Below are experts of layer 4 (counted from 0) of a mixture-of-experts language model. Rows are named router (the router's row for the expert), up (a neuron's input weights, with its number) and show model dimensions 0-255. Each number is 500 + 25 x the weight over its row's rms, rounded and kept within 0 to 999. Numbers have three digits each.
After each expert's rows: a language model's description of what the expert responds to. This comes from a sample of Wikipedia text that the model never trained on.

# expert 34
router:497514524486484474508517471532552494476510488481513509448503504484498507519550468520495484507529521508500529501489471492524504447501517463490487469496474527481468516520497507471504483499482457497497503475482508500495527508479489539501489501496503526490438488528544522544495508502519492508515497496493490491540480491463506488521468470505522480501487538494512513571480529480479469514499479522492502522503489523526541480519484468557517500494530502515479520481526490523473548528458501444456474511476516525462475479459521490470484494480421514471510462471519451511486519523568456523479462515538524490507507504483516508493479511539452509522479501522534518504524500511506462534539459543510508487473502522457505478498497448477491509487548498476454525536498511483501549527547533
up0:497510568506502474491463519511464497475495493531520533521514494484506506493510496453495517557494522492498482493481478511528498497506478574461504507484456520474489478481499469509499515482518557489490516512477512501466528519480526517472518543522480513547483482512520474477483497455490510492514433497486493511497492521569527489517499514506501505508494435519501566504538529514527492532501485502481508514460507513515508522513511500530499521503498523537501479483551507471539518507491511496454490513464459472459457531483512480495494510484494532470547520516518505473490480496520503505480452473538486524472518465502483472506549513506494458467495491509476478509492519517502498524510496542457433546533504451463535530491510525471515467452460505480494504444495520483474515477526479
up1:472471522514527472503499496506517482499480520495497504563513485489483510495494505518464477492552473464506525519477489503500522478502511491515509544506506489511500540483486490467487503470474487510478468517539529479480526533467504520535510549522514488470490470550453496539520480486527486525515509498507516519488477492528469504473490518486500474545497503488533522469464536456448533474528514519503509544461490489524456499432461529469546494522497494506449497464509473512532487534516517480524489481511468513466495504498490465518533463508518457527498509502477491483496487490488505522503458464556588501506512515486466517491491509458513502505482457479529472536504466478513505487470544546480492494483501542521441529467509526500490501488480513439510496508517497481453541531489511
up2:524490455501497504562500457493468490531536528518498443455528477479506528547484521497443479492475498545497465503494504513483445556477508532479509505495561467459492513510489525531493507505531529493540486471488508533507506505474501461562508502501485489502482520509502483462546519483488544465517518518458492460480516495507509504537513523469465562497492490457511515485513478513452549491500498485513498531459495550477505467490519516527459492487528528518512517474493493513537495511457476500475520539489486485460479524545466531501517506469479484511533499494475512535500537437496463475509508510515478537495521489471458504525485516475540518487510517522477520530484505518483520518509541484490470529465477521487498493510517479478506494492522522496528485470522513485539527470508497
up3:504464482523530484491534475511513509538512461518537508511513502520459482457516514527539459509519509497500481536522497491480506488538452530473481518486504506482525525556481491556528484406527536472467462528462539524492509482529495498478504498498495498523498491476462475505532501486507453511510498490485504455516533533452488550522525563496501506510493470471495503506484474471470488521495534477495510515506455507461488542508483462513499484529515486523511515514509527452502484494488500500554476550474524506499524496487533519464505493484480487527475525484510481492484466528490523502511543502507481493542510494512478495536504474544520530505487478516471548484514470497491514516536512488509503463539467487490521489485519518497515497508443494525557496470481500540505528525528427
up4:470519487495506487459480508499514453512483520540478496544509477489549475536507541492459472502452498437502475497514506512489509521465514493499479468536496517493477504496502474528534523538481494459475487475520510464508498486504494458525500514479499525484495506453511491487501528511482491500489460493506563481505480501459483504499479534521521525479516523469541489489492515541470489510543493484488504519469512466544496521550514490508481505523501484454519475500481461484468513489490468455535465529425478521521488487543501495521493505532509486489518525506523518503487528500503502518488524491536526483531488473467492496454494506452541483484548474496521518505534479475534544459521531521487514534503537507478546530530432498486498487502517566474566513523533517489495486467498510
up5:541493549512521443493514499536531538512487499511507495504502454551470531532495505478486504522489502524511490491493514501493448476488506518525492583535486512475508491491499522491506479459455510472496492509525479544548521461513513478512487494488459501518504490477482525458505483513468516513486501511478497493483521482475506459476540474516475490490502521477500474509498516484502516459507496492513520485544493470522522510443523495451555495464520447513449538485463521473461524500486487471462533540485482473460503487520544514446519506526501506514484529486531484525503480462498511498506464532532538464504482539517517498551517512520490520527489516541513479526483523526493515491487503504512511501571470505514491506544556518474501464548523508470509497502478478447488475498488519
up6:526469457506474502454513507492462487442461486511493510478499545512496453540551509473479470516504491488508471460463476521493449515464566480528533516500520498449507524532538464498468484491544520518477551486502491479491538517509508496484480496547516492482469526494481471494535504570535480527488504521502467483492534518496502479496489507507503488448521512530535503501473552489493545492526516516492504533517466535502540510470535487505514531483490490512524549441522477481498470488478501498492464509478495508518495494460469501480486489483521496504494489483513502538481501438504499490490511525515510527472475515489491493481487525509475487531495481529528457516487506518517481517477460511540496517498470479471489515509514467481531537400494492481487517487547513537501514494501503
up7:533491513526464464508447512515517477541433529492502497535496482507488497525519501500541471492480512532506500467476526497469495496539513476528545479488507498494498515520487524529477535520490487526488506449555479509506509510493500454524496476485501507494494478542507489488495533523531495507478507519487462466509533490501485473519521484490520547505536545491527474486519491482486500490502538502495513517481524482515481503546554482494445498517542488491503514526465533460475533464478527527496471498527487531514523522541475517496537522470510510469574496473495541525544528424520539535514509491506484470496498461458509500475488511526529547505487500472552494508491490504458515468462540503491462548467485532480476494482495520463473495477482492510502477537539482530501504492471517
Section headings, sentence starts. The == and === marks of wiki section headings, and capitalized openers like The, A, Both starting a paragraph or sentence.

# expert 9
router:540521528498550494527490501476466501499514527495491501504489472537515489458531485508497508445484473517454515497483495504493499564501476500486453511533520497520519502498493471514505468477463476448473501501521516528548488549500537536490517524506495520504512461467522515511473515476477509508498543516526568471539492489527505501455472523511480475543483547515474492480533471522462528524477516514497475496513481469438486510499505511455520503526524543518498510510512482478553537531542480489502498515474464558488495472543478512537511525468503449480498498526488498461499477469543528470502489472509500452510498466509519513538442503492498515490483487494533522473504460511506510451504503521495520522528463506522494501479484494464546487513458467508508506540484498493509529458500524
up0:509505483522549498532502523501483485518505480492473489516542539529492478511513533490515537503496488492497527504553454573517497494517521538532448487472560485521516508503477512510546470485516451479539498531502524493489489509508535498472438508479497553502460472536493542512482487533485467484510454489528471541516527473507519484507519524501496515418508539542505473472523453483484518509489545490504518460531490518528505503490507506478488465467481500488474500514522523489503511503503448556520518472496478494509511500499514512476478484480496530518467510480505487533470524486526463482512547469467467480525486532446536522514543480514512527507485528516529498509500493472499510504475489511447447487514479526510476486500498490466504514456507481525555512499488481514475520491508473
up1:516505513499491548505482526501450441521509530446536444520481517507501518513545511505515489525536473490521467498497497516488468509480525481493503456476536472520504525480469531511447493551529511487496511498491552474502525480480496508479472490495486515449496463466521498524505495490489514454484499458484509485496499445508502506520459515522516478490505502496485498503523461503500523459455511466555489454496519503542504488469517484482516487520494482527495466507513471509420511514476510529503512464501472513519516536553509500485474538523485527480560511513510502511498510511513507459448473496479543482459481474501515458558488538509493504506487513563524505476539500473551498462473497462525491526508514527485525501505480512536520497504480531515526501468496480491453503502539494
up2:564515484465443505523500500493469459499469480514517491523480509522481509523487506496497494474505489485468554541516500457492507503492526525486484520468501463514521483494535462505468513501497488479534524498495471436517483482532500470554486461526517485517484470470506493545520509494544517508505537505530502502440528503505562522490515477481501470502457466474492511508492542522498486488506507479487504459544505529475502494519441514480458508526514488543475502541518476470497492507507540489497523507524510506480499510481537519453499537490446486508498474460550548529497496512541499507472502547519499465523490492490529477484507483518510538484498512485568495516534492518508485533524516501518486505503469538470478489448558502501519547532489531555509520475472505521516486487488487
up3:497557476489536501510539509536516523474466495465527502530505476511531502502528484511529475475488495490519528496469485497535470473502540478484527557508507466461464459504494500527546496509489510477489550480457473499483483480482461519491528493537450462451509472513502502528519480541500507513499537491516548523486513553500522489511546481476513488511462498501488481474479482506437503519476529488511533541513467516473526506478514523471492506537540508518530518525530503500516522503505460541471518514483522523468498455507473489519512530537503533509539522463509474482499499442499502491516539442503521528485476488524503492512498517502450496512477506480480515472479503516549478468520516511527476525535524501495516495481507523524469515486526500502511557502442499531488548497456464
up4:524506515505490475490490484545514490501480499506484529532516533510511490477544491514481499496502535539514487479518494480529502483539508527490477495464486483523479479542487500439501502449516487489494504514471509506490508507536482510515511496530497529519498463511505504503476470470458504517504516510522505512486524486462481502456509557480476460498546499481469550546485540492485489478516484514462548521504519574512544512535533476486493504478488481484468511517508542475507485524504507485476509530514487506508503503499480513511542532491484494528480505476471551501501543489512479519481479530505517450538559493509500542467520503516561515545454506548469517515501490552502547522494501469521524531507473491520430458540545482488526553543522474540522528520509478520521497535491504
up5:482524526503482469492532480474481515510488456467513450458506524469500528505500513492518504523528493495551508506507505490486555554504518507507489505511496529511519502508537512499498522508483497529510525493498485515496502512503460460542450475532464506481498517554497431511503524522467504480536513499486512503506522504532490537536478506490475497472486520518460493471502468460514515506537518484528527530475519501492505509521469526527509461513504447517535491487483495439498497481485497449483516488512502521459499466480478522466568555470504462503476515519516484498496485495542486481451466571524534451487492513484499483469470505496524474548465516498524532480507443507466513520520554480496456522529496506496466532512500509514543486517470535507481506480483513547515498472468491
up6:465468494467495487492497525481522512513494510477508473555483517482492553518471499510518487461528513527507486504487499480514489470524500543536450508473537513519503521492522492532508467515482500541466483479511505524488468497494512506501518529535502486527495453482502482508455513523491471454514520450522450529459506474498497493511453528478509517517514488472515552508506522530510493492530463525506464491566514515480552551497508497501521514519469507495470470517515489520473483513461461515469561477512525496493490490529509538548475494490501527517503466467550497450507494527512507506486448473466514514482492505509518500513535499471477481490486487479488498485571514480503522496515522560467546510557522426506519492510476476527540470517507473541480479507524496515478509529497490
up7:510491465517507461468500491490524481475497469511522513552502536523507473478484492506521482505462527492450484483505522494502499519503508458454497479520494515497494454546490483498485502533516509506484460516520513513488518475496537474490500522459511522554431493471491480506473502534552486508457551527516497508510540546542465531526509512468552507530502538521564449520489460494490491498524523463468484534515536516560479506524458510497513477531496484504530459479514494473525495496477530498492502473483462551490463485477500513502492547506502494480518464519513506500479488502538455494520513501496510488478514502454503520453521468499491491476511485501446491500459495506482558459519506516519440503504491505515475512480490525501523525460464521528523510515515549475459494506502486
Mid-word English fragments. Middle pieces of split English words before suffixes like ed, ion, ing, such as ass-ess-ment, Dep-art-ures, ped-est-rians.

# expert 22
router:480509506496489480469495525501455481531473519496506476478474523517502538535481454480472530453472517477472526523497489470464456529505466512524514529453476503501506558481522480512481550507485516480512462500488512522532491523535503494494464509507475504521492532551481551542489484483544494512507467492467500553498509514499473529502504532521462530473490521479500496460533491509537453474487522499457512491484536504463518497487518511465458515535540478485517488504548513478547530471525462461538482477481468486484508533524517502480475506483511526460504526542492486482493467472477523542510516478453523490536466504500522505464494506455543501511533516500457478475492490457475549505495542514511473523500502525481522465468496502529541529493487501486467523456500501480489507495494471
up0:495455506455522494494498539510516502497488491527503481530502506531566490492454525547493504500500508523460550480518492515494519486503526489531528491479494528449504456504498505538543485444505504478523478477463505568530495520507542542524515506477495499492519526485530528517450519477462473511482476522528522525494488501517521484502497502519517510478500510508502469484498544519523487503537471506499497491587500525491498533477526408530522500483530474509492454495490512488534490505491482473468494480457521526513509498501495518523509517491520537519514521518534496483517487509421516502497446501508466471497505506476502499515488448454453543479475449507500493491459519491484508548529514489503526503487480509506480484467526527503452489508513478495521474469517483490505497491454466
up1:543493542449481521527517453549472553493524505475496483504485512504544503468518531508445510521518473511529506499510484490462493522512500526509532485499498496546504487518498498495518517535492453497486529487520505510529459532509503500492485468509546565490473547448479501468509509496495492531511500501478521526448504477540478509442482527474545507552488477493514517499489513458499476500539503492504514482482488475533488481495490542512489467503538492530491537505509503481483525473525530514523515509508525511483510499520443450537501528454485493515474492530515525511501533510512478493549453573502499546469500507475529532531516514479477455487525479453516465511500500484486494542475498524511469493490556540532499464472503527508535486500507477520515511502498497524491476536470493
up2:463507524492501523496560505519485504484490524512500543489472488514545499520531514554538523444502510459483479508510543483465490500501523576518521492508537453509470502510516498506513499483470486523515478531491495518502547535494527519526500498503474528519496511507459520494487502524491518473514512535482482526488469518483466499490500540468498499489487510496524474537489510460512514457504503516539531484466451462460496497526475548500543523482519495474506481493536510504495514484466504494527521534467559476499510472477507498501474492529522478504512515522522441511442466533483509511544455480470520539516518527484488500500508503496542492513515490491483423522506532479481553439501514502485502513501509533533495525488480472504483449489527496534512487481486491502516479536433468
up3:480520524496514522495489499480496500533507512496529460462519504479494502516532522494507489514504500512462525493502466483516493539519492499477522514512486458502506468454461430460520475463498500497535482499504483513526505507512512440507475546552536533468514422495489532488506516518503535509535528512493493510441503497498470499479510508531478535492478486531485490514542526486489525485463480468497521494470476487519516502464526513499540460498523519491484479492503519501532544515485496490524512533468488489484508460526477481504472490497506507446464527537475515492462505528529456498493507502494492535509518480497533532521507443531502503485476456501546495533522520486516473520530551526498517469542538457469497488543493467500463485546477522464542521517465458465475441501505507
up4:487476486469514523504501521487492478519520494538528527488501464525496522516449505518509503490501487516558521526552500488484548491516477547514499488475523462481505520492489462514511498501489454498493502473520535517496476477505513522503495524519534480520474479517459514480519472534486500502522489521516523498523507480495499499545490479453464497518504533524483494499477500531526469476498499466452488492466481566514507478501496497480548477513510518478511544495509477489507500464541482497485523519509482509487510507512474480486504492478505455454504517547567503499493516491469434546475488502487492508456528493516511559495544513489477473514455482499495411518430485486453483479485525518569525489476467525506507476529488497479521507492537503520479470511495459462547531487470506
up5:477518443487488466513517474499535517477470494523525522534470538515509499511485472502501478488449505511537486516476510489499505498504478499471495562489500516497511520525558450496539489496456484502487535495533505472538485498528535520480480479511524481517492508496481518462476530467503502469510494502536521457518512498546500534502464519510527459488472515471459518538516519492492518494475521467464491511479543471563480486507512485540485465517479485527489474515540474458497505482498553495452502512503500506522500496507493526479552514468518505516456483528475481528514527526472510504508501486490487434492453530492470454537484504512509511501496486494489499503474474483507511474547542528545511440515473499533495503509517521508475555476493428486505473522501481445532471514507467
up6:492504520489476476485504511486477472483507473508530478480473535543489512554516524471480491526542533483565443474489519486515482495459487457482477475477483499506504483503496492515511530484469508511489519497501463508527534479537485471541517581483536500508534503513509548494532498439498466497537512538494492540445501436474527433484511506474540481495471496501516466501525488501484523521488535507506523545515553505500496518540525491456529497497499476497480473481460481514535464522514478520491513500500475472487507481512499458482496506499528551507500500502467503513529472513524479506482515496533540499484483526498472478521541502479484508495498531463517542498488480544514565510519487480522473536511503519499476492507541474517463496512467478497491510491481493508481522554486453
up7:475507500481553483521510504466508468495445521531483517491509511533470476530536463488510468507512548512513500500466519505507501498502512504533521478498464538516534521517523507514502500520475484462490454481496558541467515517476498539460486524546492502518511510509501442553511485569486486525467475499491512486530502440475520502487523461537506516533486503443531532522480457520498459444521478503477509479539509543526496482545534502500495459470515558521491485491504519486454519477478491504474541490485495486499506513483472529498491472503529498526515475505462528514514555518535485508508511521520527515501493463490517459554476515523474496515487508500463521501460562511491453537475466503516522508509479505485510487486501493458529484476516494460498518531484495517493481486517485
Capitalized word starts. First piece of capitalized names and terms after "the" or "of", plus the leading 1 of years, as in Com-fort, Abb-ot, Ros-enborg, 1-983.

# expert 7
router:547511495543574460505481506481456475546513505473528488483516470503531481478537469523499474489565537491512513518519494524504501500507488470530487502510509503538513461485500496532474497500496527484539463488513498475494474447466488459500494471521492496505505504490492506500541462459518520518506533504513523502518471502460519506521513505459493489487520552521496460503495451472526529514509516459518484503521488526528498449497468460507488498531461471541531511510500500472526445487510497516486514520531461473480521485503523464477473485462518529508488482564515492550509534459493466519548529528491520481514456514507505465505482497500476508481491520488488523512512490530467467511491503488507500487492460513569478549518507502464487459492471525552519493507515518451503486541471524
up0:541506502519510533475520539496491510493485542498560546505490474487511531488517487450520510479565444511530487491487527546526453477512524516488487468497454466500503500486543474503475477525494496485484509526493512500468474498515481491503545486515481478519524508533451518502486521513496487502526485527483505474519486519489462529503508513517501468513510496503475499457509489535447498502471476504514487509456491478524517533491523477537499522510443522491500534490480450551529562489511481542558489518489496536497489415501540523495525521492490519479529495485512477557496470507490507517497458502534489487479491539468540508496520513502472462465532486543509457517490536478509503477517522475514479502515509492553495535517491508515507518552476474521524517483479484481528477504485542
up1:479490547502477466484496470526508494449478484501498495457464538492507514464529470546494451490474492451529527541462499503473461533487496485550499500555445523517524497495491502466553483509516484518522513471449495464496448495491492497539463480471512496525531482513534504493510471504514515493501502501519513536472493492517514511531493450518465529479521547540502497479468524483514480467527533549480497487529460512535467509441473543475498462486493521526491461509505550529514470497535509548515531507478449481478522476482500508487507475497482485498516465484493486492524510492519535562476516502535498478473538513491504496547540487518502507528506560500514532465472509510505524499497505487534461498476516504457527499528501538495505517510493511515503514486521505473470511482505506
up2:495487453534505515499475528510541525508554481528486527477486472489514524492509518518481517490488497508495508513497514510478508452488546511475522525480454541502492476495511432527515529526447466521516475470523444474536486475493525497484499502485436495526487522485502484499560505493484531496499522525448483466509488496469481500518489522468515474485470494488515510506505518466520475511557487471472518512497481511519501521505543513499451509518492503518521506502487504507484493502505527494501490485518464483535484533446539544484541494537520538500508506521511520551530441468479482536500510502506498512512463506455489517490500498477521515469484493494490511423551516526466507497522499515533484503506513495478487511540521446506492509485457517506493452505514498523541583460532529
up3:484478477481477455540474510505501527504519479478538474499550503470552506480482490535473499487531447473521482489533485522473451513485466479512498466557460477498488501503502525453484502521510544485467479503482518507495538510506461496488486519471530518494514526509507471508491491480491503513461533556483518491465529468491479487517493539494528459500494475529528438504487471555495502509461519483529501526470494510528478486515438439512494468449566517487505489503477512495531497496539487505527479506471475499491502510496466510525509539504499503483502507552500509520508517507470532497514496535490513503555497514511522496489525487479487554492526489477531506503465548519490475512520464499466463476524495511518506522564515511538483515503490486455510543488502465446504465536496503
up4:500502519513495539441536508448470501495494565471506442492460471470549519526515492510496515509534524503486508515496500532494514497538496502517512508449511542477514526542482503468509540519542517501473497463503466527503500486514483475500500467525468501511506476501485525497509495516515484520459541505490518506499505505485509522484496520483448525539490523541489466519530471481513469480517500492515550513495506511488504462500523453488489532573496526482510516512463464510471479525527480488476481536553472457519523518505502476449522558523531498484483456519520488498504507503552519508513551514513499474512501480505480442470487506480528486478528456483484480514491513516532485535513517499489507475482491470502502525487550543561519483447504514504529499463502484452502528515463509
up5:432538472449473488523454503515514513488458495535461507510490534531471504540464481525498505496541518507515526475481509526490515524515514507498466480513527506500501505514512503504540476522507493449516499482515537495476521493520541522555495476487509521499436491511514508455520528494472500531479535561485520472541537489556482494494524523528532520513477529509490465498524515509510469459510500480488498481533490461541506467520516508463468522536523465517455466501538473517493500498557478479501505447519501508511543515530501489511484502483447480483520524518513544476512565507491493508519506525515510500495493462508484472544488498486464467508505499493541512488462492503480476526520529483492514490511496509532504512511525438495525493528451509453485452520505463523515468489502513
up6:451540531517508501506474532525534500520492535507494502481456519501501495471505507449515514546516529501458472520511494493532533504510534515506500532404470543494508470514497522454475488519473521518522472519522512488481512512437469513531493503514495529458503500499486484507527479461524453487535473458508532516504481520512505502522509525522477462498525538524487502491525530443512499499489543509518529460485469488504505521511481525509510521483492486547484478502517509541494516510478483524508507553454531539545487492507524489496534469471490489472515433501491499488532485491550482481510505497480516512490487521482463521488482444478491501564508491543480523488503505532490460477472491431504479520517488494520499525497511455524521455494508478497499474481465472489489469507522467
up7:500512523453485514512513519480515479511531536500501483481503474485481439515451498475508490507510500492507539514516517470474537524520501518506519470501470475509515544532488484541481466484468488529467493496482504503476487506510548536485477518486518468544496512467500525516484509515512528541478511510466581515479502514497489452506467507486496498541493515519469530498525540490485515500535471504483473475507520482485524510552513422467502536486472509536477448508454523478453523531459502514527472498502497531483498523552532463505502477480547483498518496502517509489438562472510504498542488496502507463485512542509547462490497536489512501519479449484511488483512508506525497490490519453503528512493490506509551522509508512554503497539525499469502511550476547506478489516489521
Lowercase word-initial pieces. First pieces of lowercase words split into parts, often consonant clusters after a or the, like sl(ender), bl(owout), t(exts), deb(ate).

# expert 1
router:493541525548511509461494460465531514513540548496471503504552509488490522528501510539508491494534512515499508468444512537477483527510455479485498457530561502529514511477505501534527546522522462455472522433515487539519517484529494488477470479467496484490538474532528492490449502497488506487490493528489520483519502519522495489508482463487471508508474543493513544511525578472483541518491481528503503497460486490505443469512498527468525479501485465510482513473457504517479474519482502484485504499453494476486495491519495509541523484569497490498509489449466506553520535464507491497492474540498527469509524484490482509489455491484528524483514474493507483469524530498507501531501540478516539488486479473502462495528498462533496515506530511510513494483542499500470522539484494
up3:514485521487535531558448512452477487517507464481512474449468511501515524499537537538490512480537461507483518491522498541547514520514547491489474484478468462475501517513497510445472518503517529497495494525474502488512483533535488462491490496521533521520508494513488488502508490516492502503492506540534499520522511481539533456505506512477445523489494472487521513465499440502491507498512514544514481448514489493472508492501503475519487497549512549491448547526518547503482530491529486498456487512476509514502484477542461485499486496505510530529496528471459512524489482503461448477511520515506529491479469470487434554486471490480512453473507502497499509518525487483522479547469534492526522475535515562526497505508485525458492521474506530472500510463490536485481478476523466
up4:464488475470511513560496511497513543481506459509478500492526553468530537513501525505487480486491479505472491488456491502496484482524512468494460487516457525519537529459515501528520504534510515507475468455479486503500504507455570509487532475497508487484518479502504491518457500477495519520521515500458505489497477490550510557469494490504534469512505488556446526505498498509477470515438523514495479499518505487498523537511522521450490513497451478465481443501501514525468484557502500493517507557512466526493527514541460481496464509467516512523470479458544543527498512509493518484474498498485494548507487476503547553478548470476502512488490529494485489494497472545502491511528501544480535520526489485522491487481480498485538447506513518537492500494525504485462468483482533
up5:450518490450517504475452496470509490481531500482491485524484498482480512498466533491507468493529455487476530535495490498501468506502476479486520514494493471520499484530520507508470530496472487482496515503445478498473511478541495495526472490468475480525515513500521510497496532506505530510467530502490503495501495492500507535482486473489499533455530548500494487511501551539454504489559500487511459543477472476482460485537529468523458516460477494523493504508468532467510556488567464563486470457560478490457464497508550537486520488493522504477554467493520519519471487517507516545496518519486542461526456513445515495521499503506516498470510505487526501475504480513494493458499552495493494483484499503490519424460521480554516503497516467507504523503483526525522501507490501
up6:549500527551525512487461473521555471517471466486456465503519472492508496482505491503504490511515476490531471488495476480509476499508537493474534516497532510492537484475500535496543520483536441468471512531490486480526500470490501494481503492491489523526518488513486541529499509496492498527444490485465515547443492537537529520461511502492473468494504531537475488460504493507482543427488508496502494508508509483489494501554506553443509495521506524524521500497550499498504502537526536495480508507464525480517503479542574511448489486478518477543559489525483517517487502549483478460521490486536476470482487490460468537452464488505529512518480487498485513472520519499499516517503522466499511516466499491478509518513499539515489528499533484508465525486492489482510513516437518
up7:469508500526503487442521530488498460492503483477498462503470494486478546483481514492484494454516518519509524493538473506529495551488546486525479533489489515471489535503514469536491501510486501504519494522519510503495507519442514499504505470535483504482472530483492515507495491457463489477515496492561509448467511520487478470501485516480443499551507525492477515486513475514509537498496485509524524475517531481488496520440515488533491504522545526528494487498525501504525530477475542498508507459551458457529503508528497511502505503509508528501520512475524468471539499455497498508485473497495454517490500508506442506509525557492497500513516564488523523532510472468516502496537492489598458540501508526475496487542532486511486558485534459518532506480477491478472517515499555
up8:492515525478514518520505527482514514500479488535520511533481502481512489508456514482523542488539509498468518438500492441476495474529473511536507473528524512513488552492443512525517541533497477451481478497451540540497548469525440485491491499492480517506548470530457479506487530555482443475487489475480497502458487441472495478479535530518507442541479500518510523508476492476478521463461481533477493486508451509520465525520507501490501482481503505508512514498508476508481476531514465493497448509521509531532506497505537488502496467494528527493491494540487541516521481494481525530450493490489488489501552501486492498479481510559513500533507487519500535478505538522495504518506499447495506486528499504494523493502478490506479453453504437498461509486476462485509474498530506
up9:546510490510507471492521473497466507487500483473486510425524531524508444500481529497517482502460493511516522444482464447483502512499459472503548454521525514464504484516515501534526439507509487493510482453482499476503552492501477494512534452490479523470486500512466488506513496520493534510483512476490506479468504496497469502499495492460508495526528506511511506537506510479490487488444511477454500483469456469486502504522483471506521539530473506460488507530542472495571506454488507525540493527497503502482455511449469509525510460525479503478481514473534539535545519506525471512494532493497503515440440484532464515475512508509531476485486540507453473516495500521527466507510503514497521473523532517458524473531493480474471520477509502488506478491531462532479503503496468
up10:500459468523510512487482544507463492488538521521483566493491509528499507520462449487516497494527530486505539497457460507475491488481498523547545508459514505519505508472523502513499506470467495526535490467451499485515490514485476471504480503513474487470513482469493497519442483485514489520518515512524469495503475472497463524497508490540525483506539501476496478472514523500497531495484512529518528557535536524549491481510528489493524486503503448540479497512532484456519496465527481485503483492536481526479510474501490514552502472470537482526482526470537474506509465515505511519524439470481478457499461480549501539503456490558558480530528530505496493488516488502509559491500511472500495501450503503475441481499486515554509493501459543512486505480488535463483496482489512
Possessive and name endings. Apostrophes before possessive s and final word pieces of names and words, like Society's, bantam, Zabelinskaya, Pizzicato.

# expert 5
router:521497473512519474499491522514505457537496517536556515495437482445519460497501464485492503483495523525478492508530492521516500519494486504476543481500513500485516523450496523533497491496488523491485473489494491484527475494430490462481524497498546502517511462541510503488524517466479479477529482525502540467524568537512492533458463543524506499509469473522461543511513477533527507470509504546478486470478495497470475510518453498519490474451457482543533475461488494484532513494493497525422519529508455466520490470540468497509504481515524500521487496480496524520511467472465484490480470536505462537502466493474502515515549496547500473494514514490491519480467481516506510521485490500501502495521460514495515518548495519530519543553487518522506494470465510524471509525487509
up0:519491542495491498513514501513519487490534494490492518515510520456485508491497527518477482544522519547490499508510490511491485489494461480500463505473529502515515456550527469490494524474525538477497477482497482462438499524484498490492480498471515486462469515464494508459510501531490512515523505515510509486470492496470522443472564473476477466536538530537476507528503505499446481526503511466500514512523502476494516479508526525459496539485475466484489470511529489468534542519534486492498507482494512495502458480502503540465480535534478514510519458508535504529512581480532497510491476538500513525474522483552484460510450484492527540484485479524508491489496525525447450478478535502519475492479452484532513514481529467525492496529485507482515487461422511502455522500541500
up1:497508517479525462531524513488512509516464477552553518512461499499485505482497524503504516542510497496525467512488472492482485468541495524563496535514540543496502518508488498511489495486544505509499492474546544481550503504526519495469488485513540506525467559515502498481477485430509530515550555486537494491495550530514464475490508505498509530510509518474486505467499490486497461472527530510522454490445530497477509503478496499494496519512488443505505518504477546450530510508519468480481477539505543476493501489515489529504511535490518550460504515520498510469481493503465517492495491526503481505511534535464517527496533522491506469476522433476493507535480487465485488501519497518468476471500513466501452506498542503449488443497481475499499487495556531488540463479518484
up2:493484473458545535515507481524512451486500514467454482480518490457528525467522491472514503476491520523504509445509511531512536503535519474480509537492476550544522518511525513500496498499516508490479481520494512480476472487489501497540463519496503431531518461527478470481511462568522500476496480556505561479499506459499487494500482501520531487563524536502487477521504495485485494509540502494506492498516513463480514516509450498504483493498545503501465486511462529538513547472496496498523508493487513464538495457472449524461503493534525537469519474494515493512519464499547498477514514497533538491480472498469556501488494535489509518517473533534548531467507463498496446485494483463496454462487516480493511464516515500511522530514503539520510488493513475478537497483478472
up3:496503536534510533447505492508498491555537511447470509460499458516531486536490488513488504528535541500456471507497467519489483453495498494547504462480508527477503466496501511504492515486449488492473506514510466555514480512522516533535502494502469512477496511482483493491513512496481494489495540512476495517547471436507581502465532481516490471487506538529528478471507486480518498489469518515489444486540546539518527504527484523495473473510507482523468541531501528495462503541445526463515490524481483512493480495514508482494458465502468511474452474470517490476501496481498514485509503456454495506502533539531473512498463502513496528528484535483559501499481512498469490520479506511524494499536474556544500520498493496513566509495531493519487483461488487499521537489495485
up4:517549526497520516470466474484524495523450532492506533496471458456474536470504482472495488507535506513485482510533547487484494476539519507495524496482495497512479462525539538480500482508500464438511505467521502481521529544555513508495555481500471541446519496437502502535504528452502466465484494542466519507477538537501524517501513462501485492472518485535498468538513493544493522507478467532528489458526507506461493490507487485520501473511535498514469514480490544499521496501516516490528455458480539511529492521501536492508507482559495443512497517515505500510492494506495495493514497521441514502520508492516481539476491497484503514526469482509493471516492535532499472532465488448539514495564496473495481537507470500517473495507488503512504519534450472516505510536485459
up5:504532466510498483494453557516534499507497488492519466496468500545515501503460530553533491506563506503448510531477542498516521523508500486489446477494525560505521449475535491513511524462531516507475501521512506470475492451469493485457499494484488504501471498492531508495522493461484548504471533460512490494476495491481515481477525517506474493492491493494502507470510510547500526507533483543486550493456469509524543478529519519514508506444518487511493470495465526530500503485510465504492528558497520460512521535472476540505521475536512488490518465511522524540489509503520529552468530471489489543462540499545491525482508545514490513492471539505513522533528479555461522504490511508510475503477518492508514499535480519493487472511512472535529501468523490536540472496514526
up6:461467488487492557508441484496474482494500529492505469475499491515511543505490468504458531528532501493498520436520494535463511529458546518510538519489473522529469507485490540523469517514471547477503504465521458520489483555519531496494509496495461506513500486501541480510487504480505499499456500507489518558481495475512485444505500459466504531509487481510481512469491501510533501511514497468473492545511499502510472510463444494555467487479531500487517511500518540518519479493488504521495536507540481517496503535471507527551504470512504467472508512552507509469518503511489494523520491484545515493533495458473473450493513543523453525528478456505541493528476496536548495503522510506499540490536514520521493502489478523466510555512523455536557507482513525512521498510481496
up7:449506474498473507494472507563494537483547480482459469513503482480520533465507523479457460523508521469480537449501528536495499456483498488525504526463534497507525485524519476534530470467484464501500501530473519492536540482530469486522560536493483489491510514515501522503475500515460493481515492534546516483523457506529488493480473535501511498508492460489445521504478477519497476511519511453502519495465497499535495500493522494517499445503514490481524498478519509488437497507495518508460487493454484563481479557525464482476487465456469524480482474480542516500502492495454490488524467499504484471527496499525509496539515503470487507499454456475490476505528508473549504527509516483539456492494529496449465508506500473496484492493466487454519526494536506482508499465538492
Mid-word consonant fragments. Short consonant pieces inside words, mostly th, st, z, ch, fl, as in co-au-th-ors, ber-th-s, wor-st, ordinal -th endings.